From a checkpoint of a small mixture-of-experts model trained on Wikipedia.
Size: 13 layers, width 128, vocabulary 1024.
Experts: 24 experts in each of 9 layers, 32 GeGLU neurons an expert, 2 picks a token, a shared expert of 64 neurons.
Training: 544M tokens, 4149 steps.
Below are experts of layer 7 (counted from 0) of a mixture-of-experts language model. Rows are named router (the router's row for the expert), gate (a neuron's input weights, with its number), up (a neuron's input weights, with its number) and show model dimensions 0-63. Each number is 128 + 24 x the weight over its row's rms, rounded and kept within 0 to 255. Numbers have three digits each.
Before each expert's rows: "comes after" lists some tokens at least twice as common just before its tokens as in all text; "mostly gets" lists some tokens that are sent to it at least half of the time. This comes from a sample of Wikipedia text that the model never trained on. Tokens count by the router's weight.

# expert 2
comes after: " p", " M", " P", " m", " S", " c"
mostly gets: "ap", " not", " play", "/", " us", "H"
router:132122150158073090086093116110126132155133128114128128116091113121143144118134130120157107122124133102179121163099184101124127111145145079104082152165118156080135122123117173116115133113109172
gate0:094148148123140103133141154166153104104112116130152113136134089144109091113149117122173135152120116114153164124115191111065119153114101106150123133108104138178092136138107151152106143141143109
up0:095112113103101109157162145129126133147136151112090130167141114119122104086120110158151151146120098106124154155142134112153139149125105134106140113142135156136100110163126141054135147106138153
gate1:126164141110125141166141150126106112142135133118149157124116063163152134072115082127127127099124142102144163144092185172122121140122135115147083099111154110131122124145157148129144144133089124
up1:105105158092155163145158125121127140099120116151114113142141164174121106143122101157160130111126166134140125101163122124103100081140137163167119115137129124136120101131189167143117068089150114
gate2:138143160116125130137134139157107130147137120098168149169130150109068171124106134156115105150109177158133149145105084110094156143142136124144125141094113157086090129116129120126139169097126129
up2:138094151120084100153101116142133137155128138123111143136149110082174111148103123140099117144130133100076099134146106106122134186121166144105138094145108116114140127118144131078116094107132110
gate3:102138141150119132086136147153149139110125125104122079109126144124147130142181101111113120109110116094173103126181127145091096119104123118118157170130070146149095163163103112125125144115100102
up3:089171135129106130154151108116136090161125120166137169128096138098156116158105164124154081164089137130117113098103154117126102102097146140116152112119131105140139104083141141140117092157136124
gate4:119095118129106127157069139106122140164101106152093157096122141138112136127135111146135133136112120159127080122115176111162127119142163116148112126120104140120153171170107150150089113146111152
up4:070146132125118122114117104135115145071162115113110154138122155076128128092087158117108104140095132102163167165141117171094066109112126141155141134076119173131126133127111121170112153111146117
gate5:144104150111117128099096130148159118197131127126114113122126142120145109114108100090130114078134092182139155120133145148134114128090121139120129154136138133149105117155121132124144132128088139
up5:097083141144142152111158120092161155122141115098116091123132114127146158123131129112099115122096116102174128139109122106162123148179142098084162154098124138098155092110147145125154113146115074
gate6:133148110125099123119116127139091133130135086085097117118138155048093160136109120119177134119162113153126093121092119094160153118140127129153120113123159168104126152141126142099132089125105129
up6:142124134159120131094091117128141097121140089126151113090102107175111114098117141117141134117126118152152132131114140082144141146151139127112115135161160095145117096158131126119116082100145165
gate7:122153167131144118133088128127161160111136076094135155130141159094160149142101120137164154130125128114065082124120123138090090098134131152151100100148113143125174122125162140166120121171152140
up7:152144162126085129124093146106132182142113146133105133152114100163165126148133175131134108096127078088132137155159139130135111126112140120126147158102160123135154097142129152124133148134138143
gate8:119151107129092149153180101123115125123151132120120080170126103129101154118148159121124116140162176111144173120156131161124123153139164100167121148141151104088131132086160131123135120129119124
up8:059134098155114121111094134131108148124118096134115160115144134120134141134099111141110089120110135116091113169110095112113120109107099119134144127096112143152159153130131100121104153083110149
gate9:141133116179085117131162146111150124103164095148079098100141175137093144103136137108127151101145099146192128122093135078141101113147133114087136153161112120118131105155120103121111130152128136
up9:115102160126135121165141118109155118070142119163126111105152113152190160111138114145159157142094128137146150141167105150126125146123121131139145120104151184149085141101132126129134170147136102
gate10:145105138115190123095108156163117114125098136141106115131106163125173163142152145127104121124119145115151113107184153111122154143112134116116112117123134112147182155110094157097132092124162126
up10:134091197129155090125102106146112115139168143169118127152137122124115113158080124156133139113112123091136148141139115129161129120079156166128121051135129121177145121145163140123095122166124166
gate11:119120107109141113142158075151132163122121083115151157101117151106104100124117162109161127158108135123138174130115149114143114112141105128174132154105103112134170143182141108123144171101138146
up11:168110148132169111178122165109166140135132135088157144126150093124138125115128149123149122126137137138110133103145160113160156143126139191106144131124099122142084120098095104108099152119105115
gate12:148112120148161139085142133149145121152107113156111107118114123139134123161146069172175064116113117144165094125127132172133130144151156104115160120141125144119166127135086148144130162150135166
up12:142132164164106119132093126123142089105133137126089176088105104099131119131097087166108106138118102119167080107129115129125105128123155137150110164140108097094134114146125146156176145116123126
gate13:139154103135101097117128166142141130128074080144139134110176152147116150120119151082136127103098119153121106097152146095163067134178124111121116127138143100130125143149133143113138146162130156
up13:151142117138115158113119139167133095110111118099109099079094165109129122133119141112098143134104181111156142108159146136126112103189114132134124148165095142130109133101151104109107121131091133
gate14:152093157140152143176106135108106131104118126158083095139141154110146151160111157119152115146101096108133057119117122156135070143134113128148143144085099120130092115151156178125161101116114136
up14:129137113110112120141135118120150172161072116180125156093117144141161126143133149123078108132105082120148140135143103111130107148107123113144162126141153107147134121145110123110134156115121193
gate15:121083104103109133141135151141152110127141105134128132136119082161106130102116108123115090115114152119087165128112182130095117088103096121135095093131112105159153124147154118129066129075140116
up15:101108129133085109063102117167153104124153116188160102119137131121167109182102157133107121141130129114145113117139184144134122121119114111147116175161129158129122152144114142140119173109102143
gate16:104149165155117105102134141145105148090103120128144120133121143105110132127149157106097107115107116145107131128140094110089102158167139116125112145083068093102162102103134148124070136113108104
up16:123093108141154112096152134141168128144091120159106082105143113142136148126115105159103128129122128151125102091150120178144117166107087127129091124105135128106117148131107116152114191125137154
gate17:109142176114093140165156109156166120103145107148167140145109134117197128130092115134108095115111163116135124116136168148146113105147123134135120095136161111175149124150101157092128140151098155
up17:169147133184107161133106168138118156107144174143173142127103140076115163128141123111161144106148143103119132128131120071096144082183157127110152123151095144154112094152169137127182130114110144
gate18:148164130094083135146120088128122131114118140161094086146097136117142102108105177110171152124117098091132164156085141117123137089147116139142114116125089149096115134157136138160151133160129165
up18:126155135141144086141129156161124086107131116115115105097185114157113126136141109137152105127155101129110121104122132122123134154104098146152143116139106127137084094157081123115121118118163131
gate19:157140160109086121096169151096119111140151170156115147102095119146166116140090153112099178100133116135154134172117127122163117161156126160161109137118124123114148123140121143114141118122154135
up19:149123089109123144124135147112085100148134121177114082158122088175126114149148169093166124131143154102153122121101142149117138140147120131149159110133142136189117115167108152101150113125095138
gate20:105160120146159133093123149112112112163171119150109154162135115131130124127113122057159090121112115179122156108104134129063131104136139149153160155129129153142131134150084131149099129091116183
up20:160108106148095144130115097189118136143148126150104108103126146085098115127186122092123125126128118135131162131103110135104150135130094126150093102147149079123111129138143118140117148121097133
gate21:146122118140093106110142141120101120182106140159125139179110103121114138145127152139150160117134092088149159122134112128121161160130152155136117145114133099123164127158150149165108138159136114
up21:114130160154110114099172084144119072109084157167140146120120108113120109116133103136085139104146094125091129148154132148135166114170145140154112132167110161139134131132143143095116144128138138